Weights of a small mixture-of-experts language model, trained from scratch on English Wikipedia: 96 squared ReLU neurons an expert.
Below are experts of layer 5 (counted from 0) of a mixture-of-experts language model. Rows are named router (the router's row for the expert), up (a neuron's input weights, with its number) and show model dimensions 0-191. Each number is 128 + 24 x the weight over its row's rms, rounded and kept within 0 to 255.
Before each expert's rows: a language model's description of what the expert responds to; "comes after" lists some tokens at least twice as common just before its tokens as in all text. This comes from a sample of Wikipedia text that the model never trained on. Tokens count by the router's weight.

# expert 62
It responds to: Adjectives and word stems. Descriptive adjectives like small, present, public, plus stems of longer words before suffixes, such as consum, administ, struct.
comes after: " a", " the", " is", " and", " was", " an"
router [142  97 138 152 104 128  86 147  75 120 123 109 134 120 107 128 126 139 125 125 144 125 128 103 108 140 123 112  95 143 126 133 117 164 145 118 144 103 116 160 110 148  95 119 142 133 117 118 101 129 140 125 126 142 167 111 102 129 112 123 154 118 142  74 154 135 147 134  97 146 156 116 136 152 118 104 140 203 111 171 134 117  92 156 147 109 123 100 128 186 170 127 128  88 103 172 190 113 118 112 122 137 135 142  91 120 111 106 107 100 118  74 112 130 145  96 144 137 110 136 165 127 158 114 136 119 137 177 155  95 119 153 112 112  95 136 165 131 151 143  94 108 153 140 147 146 151 112  70 133 129  91 136 163  96  89 149 144 102 121  94 129 151 130 111 110 103 164 143 155 136 133 126 116 141 153 128  90 112 136 129 148 191 159  99 111 112  82 165 161 106 158]
up1 [128  81 140  93 135 111 160 118 150 121 150 105 104 111 107 125 113 143 114 172 118 101 158 109 107 119 139 130 109  92 109 151 135 149  76 141 120 151 173 158 180 125 113 121 151 172  99 160  97 100 158 126 101 146 103 154 155 127  98 142 121  93 164 117 135 130 132 155 152 123 148 122 143 134 143 110  91 141 131 111 132 121 111 188 107  86 117 105 145 144 139 104 161 145  83 187 160  92 131 121 114  82  79 146 127  70 137 136 156 110 125 129 123 149 103 115 154 129 157 116 170 119 129 171 146 122 137 131 111 100 169 141 144 118 112  73 156 127 185 118 117 172 141 159 105 151 131 117 117 104 128 121 152 124 120  69 137 131 106 118 125 146 101 118 154 133 136 119 139 128 173 146 148 155 138 147 142 144  87 117  95 135 142 137 140 123 140 107 124 129 167 112]
up2 [ 89 195  87 108 117 108 148 140 127 144 164 116 125 118  99 127 132 174 143 150 141 126  82 108 128 129 113 161 142 134 151 142 143 161 128 116 134 111 133 147 102 125 150 120 123 149 166 160 125 117  81 116 155 126 114  96  96 139 150 112 110 127 110 162 125 127 119 141 114 120 104  94 143 146 166 115  69 122 104 114 140 120 140 131 112 128 133 126 145 147 144 158 138 106 118 142 159 138 147 180 153 102 153 154 133  67 145 103 135  98 107 140  98 157 170 155 153 120 136 136 123 166  87 103 127 107 144 160 118 101 186 148 159 148 140 143 131 164 146 138 121 168 127 119 174 122 175 144 131 100 138 140 134 131 138  93 127 139 100 161 135 109 145 104 114 110 107 155 128 122 148 105 128 154 105 156 171  90 114 200 148 124 167 104 167 103  87 108 133 139 139 144]
up3 [114 106 112 129 134 129 144 115 127 137 114 122 128 165  98  81 139 146 114 125 111 124  93 137 133 136 122 132 119 161 130 116 140 170  98 142  83 174  95 171 131 109 111 172 122  86  98  88 154  99  97  90 172  99 107 155 138 106 120 110 138 116 140 145 113  93 129 138 142 145 140 145 140  80 120 123 127 138 105 147  99 120 121 141 161 103 110  97 117 129 135 104  96 133 121 118 161 162 114  99 104 149  95 125 119 115 123 117 126 130 173 104 124 126 135  92 103 118 131 137 154  93 129 129 131 158 169 153 143 162 111 109  79 110 150 112 104 151 127 148 148 124  94 119 121 135 137  89 110 158 124 119 138 136 171 116 125 111 107 147 129 128 198 128 105  74  84 109 145 168 128 104  92 119 118  92 105 100 135  91 187  76 128  86 140 132  68 103 141 121 138 142]
up4 [146 111 106 151 121 144 104 151 131 154 121 110 108 167 125 143 141 136 180 101 116 142 142 147 123 148 119 116 101 147  96 124 142 109 166 112 117 113  94  69 117 149 104 127 128 146 106 158 103 152 129 158 106 117 146 137 123 124 152 178 133 135 163  91 155 113 161 150 158  94 118 110 124 133 157 144 106 168 135 152 150 103 130 124 125 157 145 135 119 156 119 114 133 143 137 119 116  84 156 123 160 111 143 106 143 126 121 138  99 112 128 104 141 135 126 154 139 161 160 131 129  74 133 138 124  94 114 118 131 150 134 212 117 119 161 142 129 114 178 156 188 155 165 114  86  99  96 132 158 145 133 124 104 105 133 110 104 101 124 110  92 150  94 147 155  82  92 121 129 172 106 119 130 129 151  75  89 112  97 169 136 121 117 148 162 136 153 106 114  73 127 130]

# expert 31
It responds to: Non-Latin scripts, numbers. Byte pieces of Thai, Devanagari, Chinese and Japanese text, and numerals inside coordinates, tables, durations and service numbers.
comes after: " ", "°", " (", "."
router [124 127 125 106 104 145 101 139 103 131 109 102 147 101 108 145 135 143 146 135 141 124 115 115  62 113 136 105 117  94 134 126 142 141 129  92 101 100 128 117 105 137 151 109 138 156  95 127 118 137 159 140 115 161 139 101 136 153 102 134 111 131 151 122 138  82 181  83 134 157 156  93 122 143 121 128 139 182 119 123 109 113 100 135 111 144 120 113  90 179 171 120 162 100 117 141 171 140 139 118 130 135 100 128 113 103 118 142 102  72 126  51  94 136 121 112 168 100 114 154 136 135 137 163 117 129 147 133 125 108 103 182 124 104 111 136 147 123 157 119  95  69 183 130 109 120 159 136  85 154  98 120 128 135 151 125 174 115  92  94 127  91 112 120 151 115 110 156 131 164 110 136 103 124 126 153  61 151 106 155 152 111 147 129 113  93 128 108 134 151 142 134]
up1 [156 131 132 153 105 150 122 113 116 182  98 139 154 110 155 167  89 116 195 128 136 125 128 153 171 143 100 160 143 111 132 120 178 160  79  91 138 151 108 124 110  94 151 115 144 167 127 120  86 113 103 133  99 147 142 129 160 109 107  62 178 139 105 122 115 107 120 110 106 125 141 128  86  95 132 119 145 143 120 153 119 106 142 113 123 138 148 115 169 120 152 156 149 150 144 123 109 141  99 160 137 118 136 140  98 129 109 134 122  92 124 147 106 117 142  96 143  93 163 131 162 139 117 116 113 184 106 100 110 166 153 118 114 129 155 131 157 167 130 102 141 115 153 101 130 126 168 148 149 135 135 105 147 133 189  98  85 142  94  81 113 101 133 107 159 121 128 136 110 166 130 176 146 136 126 149 123 148 125 116 150 140 125 143 110 158 128 140 125 156  79 146]
up2 [138 114 203 152 101 112 110  85 100  88 127 126 145 121 139 131 113 138 128 147 205 173 111 108 147 146 104 130  95 101 150 133 138 124 169 157 135 176 153 151 142 137 138 131 118 148 154 117 106 147  75 133 146 149  89  93 113 127 111 135 157 154 152 122 119 143 133 104 112 111 155 142 110 133 149 106 166 167 132 172 146 105 115 131 141 108 102  96 134 154 140 160 161 137 167  78 156 135  82 124 123  91 140  96 117 140 129 124 105 108 149 113 141 126 135  89 114 162 167 131 137 137 147 108 126 100 118 145 126 138  99 164 122 138  96 129 164 125  96 159 180 120 141 103 122 152 136 105 143  93 126 123 115 155  85 111 132 147  83 101 130 127 147 113 116  98 142 110 131 109 120 115  63 124 152 139 109 106 155 150 131 140 120 108 145 169 146 127 123 117 130 177]
up3 [164 166 121 166 110 118 132 123  89 113 177 134 132  94 126 106 161 101 144 129 167 131 121 139 108 107 128 118 126  86 143 125 118 154 158  87 110 113  81 156 134 110  91 172 123 169  80 150 115 176 125 103 132 102 132  99 152 117  87 119 129 115  93 168 136 125 169 129 114 144 167 151 123 116 110 152 162 143 109  96 127 136 137 115 112 126 146 140 128 126 119 124 120 109 133 134 141 143 120 106 102 159 130 103 110 146 153  97 126 123 135  85 179 144 129  97 138  81 157 175 139 109 129 164 139 129 121 104 110 141 110 152 118 163  98 144 118 104 171  71 166 106  96 151 129 139 167 121 119 175 116 118 151 121 124 145 152  96 116  73 152 130 150 101 108  75 149 128 149 151 159 155 105 113  84 126 114  98  97 103 131 137 125 128 148 113 150 121 157 150 125 153]
up4 [154 162 107 125 124 155  89 118 110 105 124 137  95 126 153 125 122 133 154 137 114 120 123 106 120 136 134 149 146 136 104 123 170 140 174 118 116  93 107 136 140 105 108 154 103 156  72 153 132 114 119 109 130 133 104 104 163 120 149 133 190 149 114 121 125 125 122 141 143 109 176 129 104 148 150 125 132 121  98 151 133 133 136  93 167 127 161  74 134 129 131 150 121 147 119 103 127 166  99 161 116 138 106 164 158 106 123 104 124 104 168 160 194 120 127 129 115 116  98 138 140 105 123 157 112 127  68 104  99 131 168 107  74 119 150 161 167 155 157 129 164 149 145 125 128  98 119 130 157 168 123 144 102 131 100  80 113 179 177 155 125  90 109 121 152 157 162 153 138 134 119  97 135 117  79 124 141 125 146 145 163 126 114 156  96 122 103 128 127 125  81 104]

# expert 13
It responds to: Quantity and category nouns. Nouns of amount or rank such as number, age, part, level, division, plus table pipes, percent signs and units in statistics.
comes after: "0", " the", "1", " a", " —", "2"
router [137 104 130 132  99 181  87 127  77 119 147 119 113 113 121 102  93 138 133 117 132 118 123  90  99 140 123 113 120  88 113 148 119 163 100 125  94 135 126 158 105 102 153 109 148 144 132 115 132 136 135 112 124 134 128  99 176 126 140 137 157 153 110 116 116 143 146  81 112 114 154 118 145 135 141 123 146 184 140 155 140 158  75 164 142 129 119 113 146 192 124 131 146 123 113 131 130 110 147 113 135 129  98 157 120 105 131 120 117 101 143  83 125 138 140  89 150 146 115 171 137 131 147 169 132 133 116 151 131  96 160 151  88 109 134 184 149 143  98  99  95  92 141 122 166 123 179 127  90 170 117  66 154 150 142 132 138 117 136 116 114  96 145 122 146  91 135 176 115 121 139 152 108  79 172 108 102 123  95 141 127 168 148 160 106 109  87 112 113 142  99 156]
up0 [129 117 143 130 119 172  84 145 105  93 100 122 121 140 147 163 153 127 149 176 111 116 141 123 110 123 141 130 142 155 130 116 158  86  74 110 136 166 141 160 106 123 152 128 117 124 123 154 142 146 153 132  91 123 119 137 130  85  70 163  99 140 152 110 110 147 123 126 157 100 169 120 121 132 134  78 125 125 110 122  68 127 119 139 128 108 111  94 145 130 129 102 137 136  88 135 155 117 130 157 111  98 129 126 146 102 114 103 133  68 112 116 134 114 156 124 164 116 100 136 127 139 109 184 124 163 100 104 150 141 138 121  83 124 133 115 139 121 133 135 189 135 123 133 120 101 176 118 103 136  89 150 113 160 145 141 118 127 123 159 140 112 177 125 143 174  99 158 143 114 125 129 157 114 114 141 147 139 152 167  53  81 105 135 130 151 136 104 114 118  85 177]
up1 [127 154 130 142 106 125  96 125 162 132 127 117 150 129 160 138  84 148 116 113 156 122 104 134 141 135 108 130 114 120 155 138 134 138 107 122 133 151 132 102 105 142 135 111 174 121 123 126 141 150 167 141 125 117 167 103 143  96 124 155 130 111 150 165 154 109 128 101 108 141 134  67 113  96 162  77  96 125 117 164 104 144  84  85 120 144 162 115 153 149 133 171 116 138  89 114 127 119 113 134 151 121  98  93  86 148 133 152 157  94 147 126 166 144 145 114 149 146 149  94 122 145 131 150  94 135 116 139  96 140 142 150 127  91 152 114 106 101 155 106 113 121 154 113 128 148 159 133 130 155  92 135 160 151 115 132 121 142 113  98 131  78 129 132 144  66 142  93 102 143 105 147 120  95 142 137 152 150 132 186 203 124 139 103 166 142  93 125 184  81  94 112]
up2 [102 112 116 115  95 198  82 153 115 139 111 126 157  88 183 160 153 154 105 129 162 141 124 163 139 112 134 136 167 103 142 186 133 109  94 135 104 143 177 121 131 115 156 134 140 104 150 118 107 106 139 139  96 129 162 149 149 132 121 163 145 154 132  96 103 112  97 140 107 134 154  98 121 119 147  83 107 149 150 136  96 140 129 140 159 121 100 166 108 143 146 149 141  71  79 115 170 123 132 101 116 172 139 125 139 129 154 151 138 137 162 119 136 131 160 161 154 129 138 158 146 102  88 156 108 168  90 110  88 148 111 136 112 142 136  91 137  75 131 152 108 141 132 135 116 169 145 155 123 137 125 124 136 148 119 158 142 110 131 132 106 137 115 121 125 174 137 107 179 152 122 162 145 117 143 190 125 107 127 152 132 112 120 132 113 117 101 104 142 138 131 160]
up3 [118 155 114 146 105 140  87 140  83 155  82 140 139 107  71 139 142 144  87 162 152 128 120  83 143 118 123 128 137  75 121  99 123 136 109 100 121 100 133 105  90 106 109 126 131 161 156 108  88 162 143 155  98 171 110  90 146 106 153 159 121 105 138 111 117  84 114 139 127 147 123 101 129 125 184 132 127 147 103 147 103 131  91 165 142 125 123 140 121 144 129 162 105 129 135  63 125 155 116 114 142  93  88 159  84 133 109 139  83 113 104 139 128 164 153 112 129 148 168 159 121 165  92 126 100 171 111 114 158 145 115 139 127 155  93 131 136 163 131 110 114 105 137 105 114 200 135 108 110 113 159 103 117 113 110 149 179 133 138 131  97  92 149 158 138 127 102 123 113 146 140 120 150 141 121  96 106 123 111 111 137 128 139 140 115 144 131 124 146 145 152  95]